config = dict(
    num_hidden_layers=14,
    n_experts=64,
    experts_per_token=2,
    d_expert=64,
    hidden_act='swiglu',
    router_score='softmax',
    routed_scale=15.4,
    init_std_router=0.00743,
    lr_router=0.00142,
    norm_eps=1e-06,
    batch_tokens=32768,
)
Below are experts of layer 11 (counted from 0) of a mixture-of-experts language model. Rows are named router (the router's row for the expert) and show model dimensions 0-255. Each number is 500 + 50 x the weight over its row's rms, rounded and kept within 0 to 999. Numbers have three digits each.
After each expert's rows: a language model's description of what the expert responds to. This comes from a sample of Wikipedia text that the model never trained on.

# expert 27
router:483490520494459471469427494489431493514502539541629536478517531452479564523506507474470499455398571433540493438534535589383577474522498494542477437503573520400490473506511552450434416525330458494520490523530574461469544614485474440439486542464436540431448480591448553432534525513381443498466526445502461599443548483519521537497425551505481555471575524488422562458428442543534431533514424499491461427492385509618494405495532586472475507611455559463506466526522496465517493483511484396449458468480602455506507486539545525467458523467509564554532444612460512512524472506510358533501554469518480535529520472571504540428491415453531543557492545550541507531482477532496508543449583544478444532566500562514437514472509415534456516519498640427493529580481460482429513425477547
It responds to: Word pieces inside German, Nordic and Polish proper names, especially umlauts and consonant clusters, as in Krzysztof, Braunschweig, Höppner, von.

# expert 28
router:467400466524492477539413515434545368468400554433580512524471521466523488474417510446540454577481416540546518454524499417494447591530465512527581589554492460527533464526587526562474429584533457525408562607482522562620519553507493450555585448554558532519409443501508534491489482494489503439509503556485495530489455579523511499521565560419500514459502505549473400487527443514499438455635521571479518452496571436495560588462407522518537451447469505498467417507474488531470417475418477521564455484515535452398525554499339433425513514493500446604527516517488488505527525478453577482440422490499596431415474475545454529501502576561469524442499505523492536487546599497567569569508478529559507393504535582512517534458448497486589606565509496472512468501461525513536501493520482
It responds to: Pronouns, conjunctions and short verbs opening clauses, mostly in quotes and argument: but, it, he, they, so, we, I, are.

# expert 23
router:553502441630519428495448516506470477497512522569575580436461503513506526629502468468527559438531399495474482512558390501498611561525483496584469481518441500473542497502453609666449506378494564548524548537478576481466573564519561529540449485446528456553538561472508490516404557511490533549519616529525527556520386509492508472459458523512544547454466597508511575516528459521495455474516587512602511592499485522448494439548468502516465506441504584536468457559634531497537442530515507531515473515529479516451556510428518439469554541462617539538525485573467492563511505476431413429538437437483505473541511519540514480473455435521532473446551546453599596558532461425504428532521554549521405463548536525525466605541550521518464576576569496507488545502460424464500508430427541
It responds to: Short middle or final syllables of Asian and other non-English names and song titles, such as Sek-ulic, He-y, Wa-it.

# expert 45
router:535544453580373537421467482530608401518529557537532609496535462468569571512506584496432570456593427521516535486575488536471643546480452494493369451493473503542500519498512541529479492519510500458446550493542583455491565497478601480502529462391495440522451552558550464496503631514517588557472454428484464448521465504575473500497537522515465548472562554470390595504542494549481509551462611493544456557520445494495511481511502509470549512453599536591460454598584530466471501547487477445437526558530555487459464428416483459466461585378540548510433525498449473493514479543450499472458503452435489542506408468493495429552457497443579391476529472500456625500489474439545509452470454584558465519559443490507491498498545531527475571581508577547563528493476425467521475437558539
It responds to: First names and their opening pieces, often accented or list entries, such as Jean, Dylan, Cécile, Geoff, Marc, Mc.

# expert 1
router:503488558474552496457466480407502485487542525572501452440535488631469483452524571430529506484528496505485555550562468536486649454498509488533552489505432529517552472507504479441587516489448453463548534503565620525536551473428476502442525447499497414386492618577542532457468553486482446519469468470512479443545368586507436510626605431418561502496561553595485529445525506570502407475526619475577474569429460531503544518488519515494555444557556415488517408532628456447474568526479523514426450508568548478454469506459516527401504531439491542630517479433543519519475425503470473473490492478471533484525431471510518530512448496510496527477538468470515558515563425429543416526522457531566492546566520411526540531405391486591538481477557519539571544451486531496585541449520510
It responds to: Final word pieces of personal surnames and club names in sports lineups and lists, such as -sson, -ović, -all, -ić, -eta.

# expert 12
router:585443538567420591459528621516573473477438531474543521511514511427499565481505504521493488413507433480544503480494495408482444421513474494487460425588556556470558481510481424533411454471466546404547476492520550557494538457542516532526564559497518448489472388485448596576460511509609552608477502534373527545436498487433500522503475480523470455533516548486514417491533561510552535507522424485449463472428408486499494471541430518497401572545558502427567568511473468504527464513494577541417524519440490529550462476548456527481486485525460413470542567625498544494500569585540487446567573498485534507420536615571431504387505381522541484519496544513478477536466503486481540450449528529487435544551514516479573447570596587455470534503464588577457424509445413584509564582471494
It responds to: First piece of a word split by the tokenizer, usually a consonant cluster after the or a, e.g. cr(ashed), l(ooting), d(iabetic), pl(astic).

# expert 16
router:561572565558465484384517598547539535467440544521424532533519473422443449546529412410510519441466491588455541452441521415468471465559511535495535372607519545447482515461430568529443482460578538469462453570478510540494565525529476556465475503491445506411412466461436505565498446513500479497410465529450525501469550488457504578502431562554470499521434611389470464506563513475509646486457372503467427458510502445533494412482497429564479542477429512439546568478504490478545522529471579429541487513436482600504515493545546483426440473429507531464462572605460416488458495556427461500598517507517529482517449517553471409549542384506504436497421502520509536447500446498555476429483468485440452523576468462493499454506609590554420531491512514549455523581457458474475468463517494
It responds to: Opening piece of a word split into parts, mostly about churches, religion and old buildings: mon(astery), b(aptismal), chap(lain), arch, pil, offic.

# expert 49
router:459495497504451546507415563592584493542535506543621475504541503494535473533460480479508515568489569542517449467437538489565534444409457560455383489418536465542599493538459428484502500484520532451566485452393456486454508503505473538524554525509495433452532559494505448489467505556519396603481373537537527491524356515476414475554500492646469456515551442554550515465513480556463563455537566401490543575492488490539487550494506532513549532562539396478573406467526482484523542510421441535397532588474511577576414529563514472481540529483529491537538435465606522493564568461446504537563436489461560526505582507476512547438493459492528485478580592551482530512529425473505512490580448457464461575403568566510370480455401513533471482430529556532489462474420507434518533501467535
It responds to: Column header words and cells in sports and election tables, such as Pts, Goals, Votes, Candidate, Result, Pld.

# expert 42
router:633508548559508457433410435570537470409493518459605440498563495475520489542486522501518537480554464531512434425478560443479448620495441483452519486488519490447559538482404513635512450480496530496513462595540491492549531529562576512550514552468432520516530515470448511520489462528539572521472489506481603548430423553533489514569413498491488512518533521543527373539503491547560543497524533541496495585490472507475426542537318565529461616530360524491427499612437497523490443518476533505522484513535481574484436460455504579490475452418470434495356463441533509451471479551395470488570437545480613489454468571572474554500532453504527426448496499553562556518509562533502463466529443523545498485546487530544475512554577568568540500485495576524475499539427443575504560430438519
It responds to: Inner stems of split verbs and nouns before endings like -ed, -ing, -ation, e.g. qu-ot-ing, distribut-es, convin-ces, lack, opt.

# expert 63
router:464505622525457570571481546484515524500507545522526400465506458498473420560469506544526548511594474535530455585410514582498462506441419570431580502453502558542541446554440425482512519502465507558538515437500432487521457458510507558432401436529393457483517501555462457445536587627452472526504483504543485478501357530650420514583470433617502447586464466577594597425493481501447560431437456384492436501562571485563485461486499496504571579489515448509525485436475601503489558459471550542509531480442444546547531516511482578475496525457486401551493429478543494485510500398477530605532522585409475593491535493471509536586518481464507517439489549477475517525426516465430528540537456521423560498550545509499419546485459525530482435471465494477488524535503538476526515585449509
It responds to: Field names and labels in infobox-style lists before colons, such as Playing career, Area, Population, Binomial, Personal information.

# expert 37
router:486513496499489536500499438574539501449476498515514485505546509559491391473513472386469521502460588548525493520410542421537505477435461518454467496511477445461492515603492498607465547504474408464542500452370443531465388561536456512523514516475539417495453528519531432520473415469479455537574477450476552369508476507476454461508468445532431454585461509577535432476516446526459540397465568333543513565544508537544502641500445501487447504443550404490515449574479451493505392530479491449495519603514458569584506518490628543521550562487576585572524401458563530510543560482528524559520490606545490533468452484387533602477487424500544496486526558517532455536543438520491452517490408544477483420387518510504492541467472518589461499485465576514519528488440551474511577497483480
It responds to: Sports season words for rank, results and records, such as top, final, playoff, conference, tie, No., touchdown.

# expert 44
router:491526528500569480438457461445431540525472560418580447522516481486491502509447463514504448454530390583482489509415502477518474508527418523411511543495595630495486519521530584517539580483533455503440584491449458451546598483525504437531514599485572503440438537400501471494450545525563484459564465490380617472501562484470565647473477483458494506509513461512485522428475470502571544492523547448527465458457436462434501484585488467542513563569446505472613469442458458487486600416549491476624495431522495530651504548533473378476472580550475584495457548447526561522550444560480495563562447503564470523582450470471484460563520514544447483484465435554476557504493423483526421565476544523502514487555450552556457424559517568548484485546498438548561608548478540456494537444513541
It responds to: Inner pieces of long, often scientific or medical words: et in diabetes, yn in electrodynamics, ogy in Astrology, ase in hydroxylase.

# expert 52
router:458504537490482533461451500463521508548532545493554606490499522430494494512496585501522528538555519489550460536460494463446515542506530521531460452486543526519440458514511623437522537513424455516388500451518538462441522557386470436457528562478425555448491558552517486476516566508449455624442476420543561537495552452510505478540429549608549495486433493496386525446419498479568524548381563454515494546508457543558547440553540586546573519545456544507551432527550447431543514557555538470397411536546552529543490484544548508435535507469537524537532467472540523541558530597463478594543473430513531364576547529485563519483502457489472513526523484518505500505512366454505423455379547450467437571527464511549435542467601435490509471500561668487555557524491526548428542424418557
It responds to: Inner pieces of Turkish, Slavic, Romanian and other foreign place and club names, often in sports tables: Fenerb(ah)çe, Zlat(ib)or, Krasn(od)ar, ç, ș.

# expert 19
router:537532350436558459557490358483450514524502463465384418531506528550503526481547502614416456541578523424539509473500427490585481502475500489548459478461501461476494511478470391516516531506507533530512568491487500560546458502488483536491446427538538575550541548409519462551539501588509548412488512513464522498472554513569528444434459489502639559349470474557505459576531373509541508575536546533502581486496575450581419536425482439576471485470494522541441541469513467544476439489513454461510569481500516438510537491446528583561429530457404455468464440512574517539494431428530539454457455485401486536556536479442551527488478587535499578464484498470493584483469501490540396548494512524586462468389495431481445534457499401528519547463481459423454423471533516567513411439485439
It responds to: Prepositions and linking words after a verb or noun in biographies of film and music people, such as by, with, alongside, of.

# expert 17
router:576499467490530476487494539462502539455456524556567489473560458496556533459411500528527486495486507538459324555462508460553402555495480483433517559519489553551578546417531562566539513454531480559485551545499418586598505449524473453454518484519569549470408525553520531462526377533538380563511577518431501440488491533446489500528537548418505489487445493447547428479558474561458440462447529448536588528483434358455442524474438463526540535574547513468485453473435462530522545453445490545543535406482509471507513533526476525498441559515450462524524431507605525554465476557431490489475490450561562513546430429517522579567560553591411557525397539430377452531372542436565538535592417493464549529511518543601488544449506566575487514499548459522468480493528549495433513453522497
It responds to: Plural nouns and plural suffixes after words like two, other, these, such as members, children, witnesses, layers.

# expert 60
router:475516449496478602527565459548464586472595398476487474503473548577461429477603451390466446536454609463512506499469429521495446573406521491488530455460547459457355557479481444497428473536523441452513451495544497463496501530365431508488422408496510594461524476593505470572489547467500566505495462532456528572567566471474566483415570406508541540475399500513586468526539536454511457577549540491487560452461557521461441593483621559458427468449457511530430579525453494452495500472511456481485436495473502457504514513502566468558452450503475536402529550597505494548504380524542439544511464429522460519550518530470521492471547592535567444460426527501587467482478546583505486518511536516550498519365514465470522596462480494544471452481505519464442412485493541499542422434546563
It responds to: Prepositions of, in, among, throughout linking places and quantities, e.g. census of 2000, East Riding of Yorkshire, population of 5,536.

# expert 35
router:495526392496547500510544455527538557410460429514501417442440559566542500498442632538554469557469461528528459545476505469498501529573501477475515590504511408446611450467529531432403496444471493524550518593532490526468492439538524515516553401622505626497424414495534547450536454473536518394463395406467494517554538500629486499459438521482523488480405526604505470440554480521516473495616461611436566513461541494455529603461525578541497459462443447448547436493355514505472472520544533555521503457472505453419511448458479466539453454502485528430515443414572475458496562498475535488446507445468523459405458467483492548470497482471524513466495539538464512545412550477569472549542378502548516454438532490490522535525411452489557504527569521530411514460485597521527548426527507
It responds to: Forms of be and similar linking verbs after a subject, especially is and was after It, such as is, were, became.

# expert 20
router:445435511459451505455424462486597442467557589558495489531497502570607503472403474488499575498490502480507477529541443434497479518427441413482482460352447464484439501515540473540517571492501402557524441516423609568499612554490526448494563429583509478505400530553543471534388504482468485488435457506458436552460486498476480532553522550473546650452431464520483450517607492588553400471539556493532511564490557501460450654422458522559568573513410512524483458578408464480452508478520467525457446563474578502508493537529534548524485513508568372429541482448476447440437522469572515481492460472491504511553501565479495475496496546413601468492619468501553532425432552507532477533549521510492478492500482472446534525495461482537504501488496446494498478505564453366462562433486535
It responds to: Words beginning a sentence or paragraph, often finishing a split word: However, Although, According, Among, Also, He, She, Some, plus completed name pieces.

# expert 58
router:475479515485454524459487448454405572512534553568420512469530505567492539476474538387512608491478567485530567563577506473525573532491538483576455487538451582442434402566518436452483530426421512447574461521519529488490560405513450543352484459488460490470475593576509446366528486481536447472508517444497492515476540545479471519562569496469564498486451506478424479472556446493515512475426589549505483512414482497494559507492569505584477412505492525527477474508491456523421629504422451488518478477558478486361520507509544578423472490499490656515554513471532581548357448597495464528490505476458490505570460487535502417572463432504558462503533430427573538441490403540519470509532456465505442513580451522606539499525479510486560406521437445459513588456462549527555514483518502
It responds to: Common English and Slavic first names and title words before a surname: John, George, Michael, Ivan, Edward, plus President and Lieutenant.

# expert 13
router:478579529575414492560513589523531456531477493490485500468429439490454460489421481598537505423626437544568467560485452532466443499522476531474590513446464548541541452568418451460467512527478540542547509443561548475516470523497579614452431442495416474500507511498447510487513575586542512501430499516503478567518488569587428520459398457567496481533511498522598644457536468455496530508489404503470474496489527408544526407443503457515557609490442467537592551476489548435502522473535487511589449519428485520481527523496518482547468528536563430550454449423533449550502509431507489597537522594417467512511581528576522520649496524494479455415509535485540417534491568482448560525499538532348572503460442434509465437484441534451504432463525492463557545466532505449506484635514540
It responds to: Line breaks, dashes and field labels in infobox lists, above all taxonomy boxes (Kingdom:, Phylum:, Family:) and succession boxes (Preceded, Personal).

# expert 34
router:527497474467575532483440388478483501547535521505447466526463470625475491452513535432482529534470532527450563541553528536505562438528432485513545494473555500486494432583445472488526567484451454508582485545523501498539511465425523514393526480504476478510487551571499480453489477457449449444559508499466536504443512544474439586591604473426566492525460468556574604418549512582568394556551579436477531497448483517470478476523523540508533484513430502448468471479549469483468542452446412570450482446603517373491467508522500539392540518498504600521439500397576495560495423510527544483464451462426590502476443471523508510416515492423578544586455533413626510421524507496479437530559501585491523570567483477575528505452427460516537465488606475432603563490536582512603591408461500
It responds to: Middle and final pieces of South Asian, Slavic and other foreign surnames, often in cast or track lists: Pariy(all)i, -ović, -ová, -ski, Singh.

# expert 50
router:541397577485539464523601457483493469451436501477476415535544452511566526535490509430489458554526591483535442528435537465512432561476563476473466539547560538557514589521589522514437567531424465471522556503457470557549504450568466484440462564511451490527472521466460547515557361497563449508586585494525582373486432507452548476556585471424545532469446436494483411492553516479486470471464571449481559472473545380482455593572459476509433457530546503464462542499418505515522481477523532546611531502459422531461494539496499460516480480584485531631541402533559517448469612568418553542490567516492497552502394437458556581516532529570453490644427496498495500551454464449561498505529460411496494491528550520570580523466554599529531486515506475486478559492508563572479590502451514
It responds to: Abstract nouns after the, his or their, often before of or in: popularity, attention, importance, development, treatment, information.